Weights of a small mixture-of-experts language model, trained from scratch on English Wikipedia: 4 picks a token.
Below are experts of layer 4 (counted from 0) of a mixture-of-experts language model. Rows are named router (the router's row for the expert), up (a neuron's input weights, with its number), down (a neuron's output weights, with its number) and show model dimensions 0-95. Each number is 500 + 40 x the weight over its row's rms, rounded and kept within 0 to 999. Numbers have three digits each.
After each expert's rows: "gets" lists some tokens that make up at least twice as much of what it gets as of all text. This comes from a sample of Wikipedia text that the model never trained on. Tokens count by the router's weight.

# expert 2
router:568530528510496550508525486523511450505527500482542465494450502517535459525604532544501508469516507453541564565488463506402538527437486457481499526500516439495499512522483551439532478515537499603510511483462492488480503449438381479592471491483579532524440486490492460479509419511539464471
up5:559520512512516448524482554429469489517509529483599550519427563510544543473504480466579577508514522501581503506554497578508454456407511464453568539582472496533463463532468500480555452528445538481467490491468478505495451501527489494526481505448494519439421533451450472515478457503507529520
down5:464471505501472480567535439539582456519519478515446466506547464557494460470506507467462457471508575480387565424496481501520557493495571544525444486499460507430421477497510476566494557510498451428505535437499557472505468497533497515503512511556529531567536502513560497458524531483512531423
up6:515455533427549565488504479463504468531566530467508504542517489499477464513499484531457507463444423461544528441510455527523560477544482630486451494525500529513484458525522446515561469482497614484517529529508528436548513404489488480486423503522466466512483524488502491511510406460548552543
down6:541594488450495481492509477465515456395451497570486495501515469462500535518522525454560489487489536525469486470564481528499493517516527492525483557458487512567521570434458527545527513540487476507500449485495396618531546542548548542456543516455476482478457436517504494467544533475422464549
up7:551490479491506528541512448541521546424467530512502555486493463526480477582528508458437432494433479529496431553516487545496422421545530515550553463553531515550459520502511454492478511549510471463520439515478571460447479438452478499531449501528553537488499498544474450574487427488518412492
down7:520524497481554466421453565514534504522482540511538465421430482483470573523534463426501484488592481543466545560444525530528501523435473516436479508502487523508488502444538492482471524454538506519484496525565473514528543508574485433492540584485490450490486467470465521424470485463492435603
up8:555500463473521460489521453427514509490479477575513466540477548521472489434485552511613507475486477451485431507492429535578561546555533486478456483492507540497445527497541588491603531504568493465461504472475576539480531497505481509420518480452514514520498452516492487512489464476526404519
down8:463468560527432481492476559495474498496503500477571539491428466554469542551558520503456495509494490494543500512501493499513521425416463548468522522520464457496510484402510535466457534527467470561530536524583471450585469536443567544506536520555503530497519516437540505488473479549455513387
up9:499510538522477485460567465413484519486499528555525468517478472419430549508467513518502470497521509464483421520484472527550543482501474467429560584538493495587503472430554399524467505483547514490483457478523435565510478456519461547502508417507523474497479488542493578581486490529503552535
down9:517531519457464481495430458493486481529425520483449417560500531576575520538461498547551479496499542536457529411497502495510482538454477497495557502453521427515506515566455429547498569532516451438477517526466512454564564485563492476521489481551469556491462526545489465519502410556518495535
gets: "a", "at", "o", "an", "i", "aj"

# expert 17
router:465498527503506533500524488502502495426532514509522405443436534487526472585489439462532548515504485516479557577510457493470525509483430572495536463481482472507511580565571584493511542517523466505433518530456521504547494515520484443490407498481535436521458503483466592462528573468509517452
up0:501593439558443490480469516482545486457527510567536529533474491503499540460559598527518454503486517423584485489453422502508510524476456517448560530514503457526522411520511469432501493491483512542508473518456526522616522541528498496492535488479538469444541505486419568498494461463461471477
down0:498507506469454538522463447566446451482509543464517518470506444510404502502494491531502534463486442493471551458504588487528485483489554442485436482522457483539493579505563581616509502501490473458552504466525530511541501483506490460510507460554465485435521448504427466533487482559582544563
up1:537479483519496529428493523549510489460519472445509515538491513489396498530452524517461576532520492428459525462547487537412484534489484545580479510520551560493589519557612466445510481422431498502500524436482519501460501444463500436461539532536472523495489469502531484494519543502517536434
down1:417477565461493500507509483500517483499481454516564496431558436497575525507475507522478410466505464523555526521520530489496493501412491443413550490510476505472472520501421551546480506536546487515461496620522545537541507533476575470494520506427546523485473452467489491475502418510499552560
up2:450518467457486497458462579459503494475514490485465453452381508503526487592422559518505571505523508521465560504394526550479572569496536517561471508480470574536519502586478519497444494495504468443502496544493505514518474470508487477533533497561465585548527478506494531490524510507443489457
down2:471523522585490462486596462494494438540453537501541533479517488529444496466508468486472498466487505524513502560635589446460490476489438431417557474491549429432535443502463513519524533556471574452492480493491518437499488475468460552502528480448513474475509528489532495490517556484539493503
up3:466466594621443449462467519513495545495484467555585517502501538501502537446514480440568558540521527468512479568439477446419539495460437507443512455488508534457533489457593517498491506483525466502493471493523528492545484535494459506529484495531549531493456518450464548449508531517502584548
down3:508539484388519556541451516502495486528539428555496470441470566526486504479512463512488518490577472486508507502581519536479492474497527491551619521499480509516474494581450470549437446503504555495522550488480523546412496559518475499552547519492435503552492526535502418465528527465514428474
up4:510518489515510549519537563532545483589480543500428497496596421503512481509470517491480424502496481490541540564467533444468537430480533551460533477505560581437467552479493443485517558503537484453444515517460448496511465468466487484573492468550535477474404448503523506496578502464495458508
down4:598541466535540519507528492456531517459513456513551452567454492536482537455529518495499529523466412518543505507495432550545531534512478493540460512547377457482504504468563444435547445486428545536536488465517479525515539473568544478465520527467531486479489527466447482416449457534515478533
gets: "on", "i", "ian", "an", "en", "er"

# expert 45
router:457533503511490531509527505547536472399457506541515407466453524483500441546557504509510578414516503539499530560398491487526540476518492617469460499491506529474464545547553479474524543496546477572490544520518479506488523456418471523494415495459486473491446447468505516468555532484520521496
up0:487443559518510532432541533478443525478452500569449541477431546523482528518556467522532516503477507477416430526428528510510436471485541506467437463482528484473522540554502494496518534496549532506496483507449411562506508494554511416566493565554496452487535436443537532553456515504529564528
down0:469479511475465509568487539505533504496577544452561486468545458544567470471501459430423485579468508538564508527516454508468508480529489494501444538499518516520521403485528477498485469488523544444555496518567576510517484572471456542477515477496559522499485543548501498468581450417444438447
up1:516518475458502493494493583540446474489508459524442480516533608467473481529537546476514518509525516512464450437429549472521548448462498510491481467411480523530519564477563493556558525511524506605453451508558474444566515523405539503582491417464489509493495533477519480495531526530514507474
down1:434584473503580572517514468466492532513472557472507517425459540507513486464428505494496517490533499475504502621516494485479454454440449506520535515539541452459523465502504527553502515526536496440589563539515527555459417465504458510511483483553518561451534411555466453523498514474525502504
up2:463509473552492478491574471423538492446504469592512438539419512489480469505524511520458584496511513512486520567518518457500488470490495427489524512564565613499551502514512403428493532515505558464514470482441484541471432470472552475474530426558472539488518497487493527543517556483478529495
down2:597472506508454494483436506567541524530531506449467542594607461493508507453492516499533507560484495449457503534500470500475522435515433545495467513471531463494471508521538558510477489491476458511496540538597503496501501538501448467502570417485497406514535511476527507513509450402467462567
up3:545463572520545510518535513482581486468485475503581491482460479514475571574546460515522494475535506530462464553566463441551546476522509479462510491488529495537485528486508466546444509525513435492508493466488420500599497521403530507585434539468510505509424541493563445486466466571486464512
down3:500482444531596486530445533545505484489456513465528496521575496469545478512477518480496542580454443501568451521452484550455468535489460444532544487524497465429547469507497515494487450457476570592526517530510575495425487507506478534509560512523503442464500442471480516494477543385561458510
up4:531486509552510564490520443499517583500473543507454509535457577517457509417456534513492599446566557552495456525480562502568494517503437535458560463450502503461448470489553512432526598478502443559498477487501513461469458441456483536470491501481522466506515449479480553470475463446502525531
down4:525541496493537442531455521491462498632512461472485461365514519500497528564481458453562485522457507459500510445497451470420495475465507520448508496509542456483491560515485528597493456463512533462510484502508413501480500602553493465521509511463476568542488554476537501466502493552520502498
gets: "h", "n", "b", "t", "m", "an"

# expert 39
router:512564514455452512462554462598564519478454497507542477428409503495485484601530440483585528419504486517514516481492509541459485518464493483523529569464562487494498554519534573512522509499565539538462500459479529538444477488483513464434453497442478439521426509510522476499498508545563470488
up0:545513523477512486535508498535477586501558547448558519446518555501492504414496482471522492478430565535511557554449474504422478532514491510473451509461505519483535419596606515529479529508443508481446562541497522450495507471431480528470505517561518404492553485497512473493493496547469519439
down0:439587514471365497466437550474491468485516456535491542486573447507513463530514535557546555589494421509508532480480460460576526449494570549508467519467532486522495537485429445474471494532509461488473555511557522481542528537559504507501508501476510508505438472472419492479547483532480476511
up1:469481502582445486401540506521499548488464510494479482487482534444495526531500552453512504565460497429491616487493472523504490488455507497522508609514474475465554492463537633556506487537495528517477480439477472480503537528528534492518489502506488486445406476475548423487490448472534553468
down1:419516480407497506561513535500488488509463506490491456552547524463517474529480487567478467456531485542517526502425523469533552511609481472526513402460566533504447464548477462487472436429505527487470468506471565505504525525459487541519473509505508454496508490506456613498538567529421453467
up2:467456558492547485391502494523511505539534503434534526470444514484477487535459498463520509506405535446471548440453523505443503516479512524445562526499479529441526456535479524570516491499524513491401526430474509491518441490591575444483523531459491501519523451479468512554496432482495569569
down2:527543450504543521502450495499470484531518483424486461530490541477602584476505490424524485512537475592443551446524536457474503519486542539528462534480450446563452562544509458473504517506442421451506485534510451533471507577505512551542457469552434557502509499476526535521453447498467448512
up3:607500504489494550423521528537482479503518546544471438515481478537461551432463419542459501469517486510483557475444498475497538528476447498497447561428428537487518488439512559473540552507485553467468500425483457488516508535571524500499493418494493456476505476526504533553543574581514447520
down3:452560386462442460451537485426492472541499494471505501459501506458543435484536484517514471565488516473516454518536554480503502533487529501503500533514503520474494515646464474505518475462556496495522494553510559554515532510541504502528440493512495609485468502498509475548495382413476481520
up4:534544523505514513484535491474467566528518520447460512469465423441492511455540554399523440431530504508466517484573533513539441530515515503524493499446461430551502472564439560525485540469508461504493460470500496560506528469503505471484485549505571530501563520574383541431471508537536479544
down4:446457460535527518531507485479519540509486458497441404478519528572493562580495444531446569474471476484566515459451470462494494527555464494496555431522480506498520471506480451533487514496550551527528520472483516462564397569468475540510537517516499541543487519484535391546527559501492467428
gets: "y", "o", "es", "ion", "ry", "ies"

# expert 24
router:500486534513361590460537465501520453468556491546502432469500458519493438524586423530498498436539473553488524508477522527445533454474467473528530441510573512501466476499525535483532547574503445501497509454488529584518453467504470478499452504422528524555467478524566531534515525519518501486
up0:443564561491506475547525558478510473452446475483459474469536480502427481526494491502457589454430471528519548573552568451516489450512494452476504492505517562469528490488495480538506473551603528544471476468461444529454493537511478445439537511557499586536429494451479545537535496456521529459
down0:552468518566545520533490482485563540462574486534412477468503515500457483479510549429497483571532486463542478445470487543498481527558468576536506539465475375496498478460491506449483560502460494492495531529529581570547461485485494557481467574488483442454464522516433485488497475543550496556
up1:510476509519459493481437402497470457510417566484474447477462508486543441514548497538498547539543442563542505466447463434494470460513510482486477497491433518545466458550436532496521554557533497415534527489502483496526541481490442508465549561534587462556438506527591457475524521527507509478
down1:547525498452519522518507521475482516547514467469512523478489497538585458501472539502519495518466524459533551562455450511513531540451461508497538565461508513487511484429597443532388506424528526509470511512476523426461470478543520607542505478539520532499530471478486584431513436432479486434
up2:571587438459502566439497486465510463489533470588447466501497484466560483516431541384499510548477492426524482495527510455550551451487474498493509470531435500552522535486482472539530534530499537461474493500517511524547554559469535471564443553437497493469452557516499540467553511500541563496
down2:478460633474511456567438448498523508488452583444493490513476484494482512483484516454467468571513551520507507488495454545492460462543551518501511512507533563557483505538471545542505523425502543556451544511522515469412518503518477531468582471477384452471490504496524439543473514473555531490
up3:564535488465440562476539491438525492494517494553499501453468493507530426515537465565459427553468478539485397486433490558564517476505440492515517495490598532500470518542489537554499583523491466507562479518474496509563491459567487466451483478408547431471495498519512443536518520532512541508
down3:458490458550481525524448502468497525501517558486517515504501486496507504433503504493566585533487481466510483470525464448465485599491552482543457534458495453495496517417470489452563414509515541449525523465548441582568550543520475392549494547569549517493547466495518526553524514475473447460
up4:528470488483519453452569505556472513495469485520493454404503545511446530521481546445515505515612538522425512504492534507540525551541461497537488523523563401532446475512478492420515437524445447511495520505542455505469490514507527417455520540462503512522527569518496416548434470551521492464
down4:419521494395510517486576543530563474499456485457551515491493449521566452472457560502544478447517495538452534507499474459467465530549574565448463514453536552562527583477527536606446550477501502550490513533513486505519529436520443509497487500506466485498508449530464506499495540474509419475
gets: "ed", "ear", "ated", " ele", "==", "ound"

# expert 4
router:492503456483481537509517453512505480510543531449557503481494509453565535524492467464619521484474546455549555485512502532387504484469490522557513566497467438556450498575501612558507501535569484477454482486480511496583441491484462440500482467468474493533469518456445523493482442568514497506
up0:429551512461505539459517548519535479496505529439464515531519513529430464472540487437522477422432440458549567461526491497508475566544420524503513490497476489476537611430485553465518532469453581537509557469484471572514577511489507449451548488519516529478523503495470488542492498451477565540
down0:578457522478545501563534480477392497498532466576463485511475489519537496560540462594503473499596467519482420551501423516495547515486452451431488482511496503467490479587497497492432466471541574496560525462511474469513458553493528517541458522501436499509495526501497507430460536516440490516
up1:538459499470402465553520509429567565447540586519550497437483505549541569512579514516531437488502488515489498459520504452475493475485503463428419445448438565518566527541543495487459536475524497473431523500505453513449527519457531438502522467539548475517532546542457533498522516506526473493
down1:532466555454481528445437479527464516482492432512450513510552523492499517431505466500563555444523485445526478444549492532549524549486553534523499503486468504559465483463434458464614451503562500515477530542551446543517553450578569432486480559486456512490506450505555469503456474462500472547
up2:440522443474540524520484461474478481416457448564547477507504495511501520576435563525556519473482542489484494537473491464521561459483492537553556508498541463453483509491398481573458508474484557460448541536509498516513510455515503532487561450544457575506482580529558437488579532434519484519
down2:496483493567450513500484522503540508460492431460449501526459490469510468500485458409440509498505448589487558483506513522526439555509508543578440491550478588527496566534590561438561496485433473560550477475565485510422484500476496443492464502486499511496512420513536471526507468506557518515
up3:461477484458502460532518471455514482514464482485484501483474488491495531530512572482582458483523425507566549469530487518468495525516510495502566564506458393582485455500488512544405517612492423519482432469486523570503508473403426458530464521462460491543507492524493499501471528495537537557
down3:448530553450482544535511523533537476540543580493474535537500465476549450503436475434506468417521490433514508508490503438498502454502621552514512527415508583503520480477562504481523438415556519517455435532453490495452512509494508491472529510515518460528526500508572472450498476485507586467
up4:531529517456479515512442573457517504519484536470524508468524529462444479540520496432557432512531562532504511527533464565509502468521517462570508473515465416444544478563500532461455551551544469495498478501493458476597503507541553474466541443489587526479451511437477443391483508544513514546
down4:405489512453528547544526458532512481442445488537514486459567471566537527553478546571531557520523532477415530511520535482470475535448580464447517429433559500497505505537562509517483495476547538455507540542465506544475496527504519507522483476444522487412505509504501535518475459375518474470
gets: "er", "i", "ers", "on", "ide", "ity"

# expert 53
router:486472501476507502479564509585551506436487485461570397460441452501488465561529489516540536416466466523553489572479458494511486506489502531510536477456530433509509531582496528508525493526527472500451556508508538511513535458551458521511446526412428426518534543505479494460533444535546440548
up0:556518528450464511459506524540479528506474540476469452551491545430560456570466533487438502490564492552441508586480457502496527490489455544533531482524536505536534501516448425509487460477434533547491445497516498514438542518424488484556504501604562505468461427531526460510476525476578501429
down0:470477487476513505504412480511495479485500554484535492456492471525490562444506562465604511517460551515558543541416479525467470473575532485508502507415482488527519563441533483517511565515450517482502532540486418508550507446466463502526519552579450399483468498477433536516543468516469556534
up1:516461532503479475444530468432549516533521489530481498522495504473501566502467534514509568479564553402472444544512488506474487479470484513505535533493516556543531523436496485473491520477462491580449539478536490450455484457508555465494524561466469481570371476463435511505581461548501590450
down1:498452504583524474516539476486464539462520526482455457487490505535494451490579500547497515460475424566501580548513564497536480547575471504477507536495512533486538517570420451514411474455503538503466447528428563541510462481509502542496501516561543512441475518462513535549442497422432506451
up2:555443498499476501479553481545480418465467502467537535497562461507519519522461551541560489472463471459554418495521479533493443497467507515521439497496495515464494479473523461548474486529428501498572547520516481485570489372453537504501563484501506474568526547541546506603577501561480517454
down2:540466498520494476519417449495444524538515571534503584480434489494475482536533499420494447532484472536485540537482479484472505528479449464535475547493464588525479535456571540499555554421523498442491495500520557541485503464400513509439486451448524428549556508520519510476515488514590495552
up3:549532478478508517481470501539490549514481543498541532511500421566515478573574534487518513471420543491462516530487489489500487556485486424522548469571517532558503479459470531442503505417497522451507439510611509478538558529490496424474480466445541478482511530492507489510472435607576454478
down3:462532546475416507537541520508570499504490488405472492564511524373568509401553571494462493523461455500501514435526494526441516493475514509532431524465529473500521470517498493462530497626532493536519572481459544465464457448468502504516514541555497518533529466478483494503498536459494547493
up4:424425585514482514530514491570445469429440480451472497443580526496555497524436519502489520509473491531455461507489525479557503551497487455477514480491556417459556464579532504438493537537491509458481522541555474561460546532470489489518480545463468495501517546520484471557461539570592486479
down4:571571462460534501466493535517513512501495529492547515482483412480469527434500494484561486479580579581535544461492483529448482462458487540477434487532444541541428515470506541521564535503531474486455502470528426500529532516536530461542524507572455480524438436473498477448532486447411496551
gets: "al", "a", "y", "s", "as", "am"

# expert 50
router:506494633490482498519566450510486432425489485499522475466482484469540476525523411495532508492498524500485572517482585514452528508426441567492523504518508436523491528556515612540447475468548473549485485485553559509509444521496476458518449452474451459499489585490533524478497491492558494518
up0:541510527421492462528499501477503453526475518539540478531484500437426562463469504532551577502471475507514606470456417544463570463559487474433510573499544481450408520456491510485436482484526460474556492535506475477533496498444517513511495463431489583548503513564513490438509523521553490491
down0:506540441517536432518549459461478527509541447470522516522580510476509490527489501554500426515523441545535516526501530492608524549458554462440473432565504490506558480516441556481532430459567488537519509541543452506446559421497502522534465481518493432466533522485570493483436505466442495482
up1:401428480514500483514520524549538536409481453495468513511428498479494532521463508516539581490459538515494495487448518557509490466476443573434522490479472512532479553559430450520519451448549539483504563547558535520546494489527458469381516435541537469544528514518473442477469482476498473513
down1:465577520486503555509448566536418460493518463630527466561509457466512516543496436427473508541480497475477468421495497426479425442480522500528522540522483490500480530507545509515501502488503538487453547477545571472482531544464495501578570519412498546461560512474510475514552470484488464491
up2:512523521506492480555445543489505500473443491510495462491503442540487515517482577563503517576448485524453593520510472506485518507403531479500568478533475402513531596493457514520508523524496445454510621511539494499503543496424495503508440484498555453547455532498540568524455534439539514509
down2:522527454532486516424556470478457424466477551499508462577599521443432483476502469457474581484518520498524419441498514495555452496559540475501461501457509526571520516502420574483533510455551542482465471513432489471529517460512540527435554495502500529494498459498516472536583538483446485516
up3:475479487537495525535457496524485593519518505487451509554519481454592467490464436452450458487573507513487421472427431497539521490526470599469492483477478518520526530502548489508536525450580545531506512501548469552464504482548537549507495418485478516508436418515497443513532569424503458511
down3:510532478513483483515580555462486549453456474461487516460524499594503560450473481488445502421452554510515523466554524463506495563551493450489504503484484490490559495518541498502529538473581483472518546441482479517451503515500477536484463540510544453557519543454516460521525500600522571359
up4:416489483564476475486550503491497501520637524506489535515501522449476496460452489396602503441507557500460533475544518537478484522468454500493527485464495570565505481544509486522525473454500457505448493522514482517526514463579502439501489502487528506511444551523458504536503447462609570456
down4:557505533458453535550553533466507495488508517468514557466526453538509509524501497527488523541417593481535505516459442517550499535483498483553475597465467488404462554440511555418475558420455471447523476506537483567537523505467489557473540490519475526481563454526526466454548485546466463477
gets: "ch", " ch", " Ch", "ic", "ure", ")"

# expert 16
router:481499514523457525485554463538485520493550478494563461494473411472485464537588458542473520508531536472500524524503457556444538446452429479499513520483527445543475600498536572453550467473513486587458491488502501542560444552395496426541479518494482454499480472469468518498536497537560547535
up0:518490498485517509511467436491505461480469524582554499525528438504462476448522482494590456510565516549455502498548403507525539467489559533506514566534435468510513524473517556443438470455556457520492534543485541531555458467544532500515418477497524544475540457509595434464542432550531515507
down0:514524457575490503456543496512518547512498587474448467490475531537518450519513468545474480459522534533517533491459536442552480468489426464456458429541502493501535445522553508513543539503511573402527595461481546462444435462458505518526492549581423456508438547491460536523476518466524513507
up1:437526533458496498491532530539452504493522490562520523496477529512417537616516405544573510446491497446492467475518514526523541465458423515493471553539487502447545545442507407484481511454518508537458484494586518484421510562481488516524473397499493517556496524499437478517509512466472518542
down1:460533542569380519497513556433488527571504517455424542527531496474495454475528499486456472533577484510511539509584519483502502472523499460492461472456410488492454557509500485494558512470552542448525460497454599524524555486458511475485534445532534490433533429489502548500534483564527506481
up2:505574578594442524454511561498557527506545519479484534550495514470453472477506501478500476568462529543510510535544533552533481436507478398494507568479456537441520464547542479517533468477565468451495478491461443472575508452519515481529476535480487618500476491469441508448444536504468518497
down2:549433525524509512569626538473496461508479438469551502563517457515492544496473512525447554521455448559540564536416475465504471500465520492407513534470530581482512521461525477578461512484483528550449457514463440505479473525485447481494506450600530500499495475458524548519532514526495487531
up3:447450509567561512447533478509569483539450500547532514547439461530421509461621532579449552487518410499526491516378512520519542503468483523509506523548489494496485472504538509492586557481470461490514451490481449578489508526475492509520503492429529548502504450527534456507508475478497459513
down3:413574510477551494442383503459496474475522482545463486447538550464534538513521549425476499551491500462549543446513596482458525470489487494488514526538456568510446605527458558466455431488532510523505516542511558460504501493485504519453540538460496431474542520498504522447485515492486555471
up4:505473484437569541527495497532552448492496430533583466486519507478507450470482482474488509478475474519570460486422501525487564508535502529505463483559487496539556509504451503539503503459502522425495479559468485590473480503617500569401496497519519527516551493528620531504453517493434470499
down4:524571508514463485487476439518514504475462526516447525538546461543469611512555541476554501533490545562466482542544551460505472472477496447511572582433426484553515544456451509478530518547500469494393503458472444503491500452499548510466473524520468450454515495499473434487529478545520542583
gets: "e", "ee", " de", "el", "pe", "ul"

# expert 13
router:491449586544416535486566510459507501460512549524510470561422485464462516511531482533564599504468539462512493591507537528490536464426490460462524543503514503495460517465493523480542521513480488625414507510487490517522484459435442514473462411486504569537484476490461498523522522518516506465
up5:473507560478445465455511543501516533521402527493496478531459471489486498523541521537500538575474509512536457463531550544399428498477450480569539480475439575544487542476475430444443479511505479509486518525487555530504478459416546523491416542499521469462444546545456531561520551539510500536
down5:478491495446490506440487571523508479495523377446517545458469506575497503488510496478499509455613496439544467566455506475522476498535468561456525505506545479452591483519516507471527443508454509510477542493533505534504470532552451562485506527439418522465586569502533460524533509492456441482
up6:525482465597509437458478492480585537475451458474472494481466469406511517445491505538502470468503565529531528515438477481555494456512512475541512496393509543502498494518453480546552523449578511465588567540469521515552556503439490552523498492463469481497571499509476584532485443501458501521
down6:519538575395463530466478448543506454501468481479435488536507582595482453555445486470498530530455530489484492449478548455518455537511489549516524512536591505562525503587481520466537448474502478506437591479495466552487489501517499542512492484541442473551537516521477426432482530488524479499
up7:499481588500446488500497504516474461475515456450473622449437529517488456510452467540518493555541478435468517514471551459512448479497449454523531508452530533472540556506540498467497488463559392545496526478550547562406548486470492462482561507584549517521459461517473507536539510523482506472
down7:470496455493530556393481534508567515545469478528477466489534505455454547505500457557579557505458485472553496495514512512485502554538533475442532456518413365434500552425522459507497519489519485502549507513478464463475481493578586559495464512525490464494525531484472550488489485520562553498
up8:528537469534524502416475581533498404540481553470451501530475530488523500513436534462438460534482505460467545492489466473500540558467500523528536449527459494487524516495421529515487543487502488437487583435513534489546430483545502556540470456434537556457522521520558566498475437506600492510
down8:488507487457520537508461510429523452433532468501472593507460451462534595501482499538498531529500580431552452581491511541532488476534530501464458543526480475517561545452531472559469543455552548457486422486512517510478543450501446496513490512540427503525510464508424525485465410544506508552
up9:483425419539475494492495571483594575391496505459501499468518494532488534502521533471473563496462526563524507446471485550575502485503480496526485540523499534523491543514512441511458494476485422571499497522580459439539426434536519465512512509516418496509507531452490417521481440544523500488
down9:460497463501476589489492411475510492514460491599544546498581567448529571492489514510524519447461526481401454472533500473460535529490511496566541413502548468505503484463474477511431481612467500473454522467440511510528460520492558551522461435510502499527553486483475505542541473509477534515
gets: "ac", "oc", "uc", "at", "it", "ec"

# expert 48
router:479491512522501531533534537576521463426522495444517404498481488476531475521546475555468524437440514516529503488427484488504515497471412552533422452434492478442520574577457547481546563489587512519485539521479588542499446445511449532462497479476490486496527486486540535554524531525508449521
up0:517582551579466475502490482502530541497578499485437474531486464509500445481509506470488443529423551502507525486443542502510451480506501475551426495463511533538532521491492500469539526594441571576513452521508603537476434466552518530466520465499494429496561425498516514507522581460497484530
down0:496423459464546443485574488515465454393494487530563523526498562445436532509505490527446497497551468474499601560464536432441547508499552501605471540507505446503508500554482468489497502517513470470440522485521469497477512528570503573534449482475500535537496557538511480466489427533479484470
up1:450520543550510526480542461448503461497489560452459460450472512570515534457508406519422530497538462578446485514492480506502562509511470565587449540552444515556530561514538496485421477550468465518471477486474495522436461518503496487476564490572477537508542511506536432487523498481462543420
down1:549453501490531479504590533490524530453468486535508520548532473566508448565490532547474500523521551456522453483518466483577489469483529451393534500497535486502501498534415434486464558537512533486464471526551558472555508519506488480477416518497510418476394486511501527498458490455563467582
up2:524525515507557485562500494503480491461554449499441522483511465538495439564543442481475417509545513469566452531554470505468526553496474495585448479517501510500542549612499494455460461463520617487449500478443582493510457454492496513470513459506500522456387515517506497516536552480521510498
down2:444458473514474527530517430510539519512445554475546464505523508544521395485429540507488444504558485549524476468478529450424423534525559484532529512507580498494484470549511438494522489498579439500442485494515462497493473576474496556463513495493521513457539524506458538458511620540554514460
up3:591548582548530506534473513480479504460517525549552539575472490545502533510498468568465456443528467517440514519478460505498458388476460466443509422473488492475492493553496498519537527536525547455539548532471530533545445449540460528485507499556447446535495461489424501551508505579449459504
down3:542521413543462533437470457567488503463513467524489486469512510472527495418443478434524497487513542492529467539531560465426550472520465460540502556492469534467490491495500476448517474505427496449532576473578501497421598505556546468546530513409527492470493527511511550484548527550565509517
up4:426496484458499424525574477475478439517555524487547509532520508479509515553429507410581467450505459540571482447509479512518517461592456623489506507475464499535494450497489445561478468455494527528503479527512485509487394476519478483466506482542496429496518459486518493458574518521511454533
down4:578446499471535548516510383512419508558467479480462479537456497450412466485500454539526512510519509467458489548566535515475455521448560458508472469521547476473459505536431483469531536567508537494509487466471506477492518558539626494568470449497502533462530549510453488535472521478557518492
gets: "et", "ast", "st", "w", "b", "en"

# expert 34
router:497473507494447560531515486525448441457501567495563492499489538507555507548502488400486508514554490486451573506486493552454559495456506545433532479497513434480516554559537584473533584544523435525465470499491563499467472516495469426512482508433497517499417477468453490458557470509563529451
up5:453431494496462500475533524524473512514482543482501563440482544507549507534427436427554517517576630509459512482490448539479486481552464483494573447476449491494554515486610455466509464488528515503520513571553556486469514477512518433542465509546423515513543441472513521488545490491523500483
down5:482528511491472495442498470486465560518500539535496415424517531522442522466483481513459454572432429468480491466445542554544506577491504479455482538533464483518422567591450537546514485482487485471528495449485448468558537514485519562465508448557503469498462562524513416567521472500508470549
up6:551510478471552477522488437430491445543471582468517481521471575479468470466470547458511551558531476542509504517516558528466580477523466545502444469479560474494543419530580463541446462497500560471502463509516472488478499490446512522492531471466553457546485484485426453434505535475604483555
down6:492563555552403473504556478538469496522493510444509462478507498513497547491533432472487490505503538377542504439635487457480512474496464484475552496534448590467481514511481504473505582494548435484469454523479492486463524478484523476480443535505515482519543506541535564429505504505478588495
up7:453504516503494476466548470484463575460507528465433443466502505486522460471535497494453524488549454562488511631515596485515537458520556544511513476511517426574541547471496510492485501560491508421487438490519465446444529496434507551563540471459541525526505511524502591507491517458439532477
down7:479466612498466505546434507484459452540537431493538529557508496496499492554572496517571519568474458515541469392434499557495496527491498457497516564504466545511453404477534467537521484498591440543500491468485475484465470515531488481435454530550557536502538515489524472505425517500518509530
up8:543525485529505522561455571510476424425480542495473512581534500522447439511515525473488497475500521487528537472448579496480437544463528592413502487515523506545449547484551546506572456499567379496515478511510504485455444478464512500478466493549511508518494454468455490507522457523478553577
down8:470518535412550503500494498548532509503593476462456441484521544418503537500481534438523534527470453500489552454517500533551537426484475577499437434497506527527464485534514391460483594533468512535523475498476514503497484483494575496519580480567526519534443488488462517486497543507468459422
up9:496536479509502545433503466455510454559573516528438498489532529515459493571487467464423477473519501347530478456517478481432516483510508465563570502488532482535499559472458487499535489446532480529534455520461504495548424510526524507593491509489584519510470455475540499505440488444565532485
down9:490462573586476469462479550507444495495543550466495458497445540487500555567549515507483490462479514471471491523430474425509548400514563529467496441517466491440491471543472485476568562528513502445549543439490497510473483485460442576472518514566530504517581551512552466497526480542536558522
gets: "her", "er", "ow", "igh", "le", "ouse"